Weights of a small mixture-of-experts language model, trained from scratch on English Wikipedia: 13 layers.
Below are experts of layer 9 (counted from 0) of a mixture-of-experts language model. Rows are named router (the router's row for the expert) and show model dimensions 240-319. Each number is 500 + 25 x the weight over its row's rms, rounded and kept within 0 to 999. Numbers have three digits each.
After each expert's rows: a language model's description of what the expert responds to; "mostly gets" lists some tokens that are sent to it at least half of the time. This comes from a sample of Wikipedia text that the model never trained on.

# expert 16
router:525417472474535504498534518505539455471497531526511437512488504513465529482472519531533458496458435505514469535512487526538510508500512524471514487520524544464462478460512498544502535502526514498500500467510508511482541531511528501511462483
Description: Participles and adjectives before a preposition, such as living, based, located, born, married; also name particles such as de, El, Le.
mostly gets: " de", " based", " along", " De", " located", " born"

# expert 26
router:503517474488483537458484493545450527484537474516512500489531485532488480509500527502494518504505519489504535511486487511509458492470476520494533459459529521508498488491511482413500538498486514492496501500489492505522490472524451478478542521
Description: Social and legal adjectives and nouns (political, civil, legal, violence), word-final suffixes like -ity and -ation, and "such" in "such as".
mostly gets: " such", " law", " social", " political", " civil", " financial"

# expert 23
router:500486492497496486475499524458522490528462522478503519523520485509517495491550500505478513521504537476483513477506502532502486473547466519509519537537521497495472521551505472473492490516480527511458502476495555539515503473487495498525469478
Description: First piece of a word after a hyphen, parenthesis or quote, such as single capitals M, K, G, plus hyphens in compounds like super-soldier.
mostly gets: " M", " (", " K", " J", " V", " un"

# expert 5
router:455488464463496491504479498512499528487506493491510485483526501518494484527523497488531492480462454530511474532530491497528461529514507467494474538506440467515515486506486483492481481511493469477498531510490496521468471473484512527514480492
Description: Modifiers and names before league or division nouns in sports and regional contexts, such as top, Premier, West, Serie, Division, professional.
mostly gets: " top", " Big", " Premier", " West", " Top", " AT"

# expert 31
router:516507500477525535496465515509478492499548477479507461487541493461526484527463542508512525480445469500483511505494505454469454496482504530500538493487501506522516526468447464489518533502498500456505516513455457498514510510479497496499484523
Description: Infobox and section title words such as Scientific classification, Genus, Studio album, plus month names, table header rows and job nouns.
mostly gets: "idae", " Genus", " January", "History", " Website", " politician"

# expert 21
router:510545532500523512510420529494477535510424517552494519476526514482509539504504469490444490488481511470496481507553493462473467505548477514511528457488530510512530543532492474469543482472507528518502469487496541479511522472509516529524495498
Description: Pipe separators in table header rows (Year | Award), plus career, season, debut, released, TV, and subscripts or coordinate digits.
mostly gets: " TV", " %", " studied", " million", "|---|---|---|---", "!"

# expert 11
router:506484523500468466471483476499544495516481501513529505481490486503466506503469502479525517500523562580517509520465543500471470511489471457561499487532487514504490494467527522518476498464499459566539502470499484515532503490490486490495463537
Description: Mid-word letter pieces of non-English personal and place names (Laštůvka, Valenzuela, Brătianu), plus the article "an".
mostly gets: " an", " An", "An", "č", "j", "ik"

# expert 27
router:489485507504466472492507478517488487503460493514456507524524473485484447478495489453488507482481438505513483510527523530501510529539472477465513513513523513519491467472495464524476462487554484471461469489450476509518483478540462505487451474
Description: Final nouns of place and body names, such as University, School, House, Court, Council, Park, plus en dashes in scores.
mostly gets: " University", " School", " House", " Court", " Church", " Hall"

# expert 1
router:505528529513514488512550515484553503540501579510487486452470505464508456527533484502497515484483443472466468496511489489495548511514554487460507446497513508472512509520497510501498498509507474496551542485505470463500498446493492511473540500
Description: Prepositions, modals and light verbs following a verb in running prose, such as sent to, peaking at, would, took, also scores.
mostly gets: " at", " would", " took", " north", " won", " south"

# expert 18
router:511479489545540515465517503480520475462519487500457469523481482516476476513490483500482505502528525504476508483477498495507498500503520465502505473527469482550554488443483465465497476497521523479493483497492533493512476509485537479526488548
Description: Parts of institution names and acronyms, such as World, National, State, United, of in Order of, and letters inside codes like ILM.
mostly gets: " World", " National", " International", " Democratic", " Royal", " SR"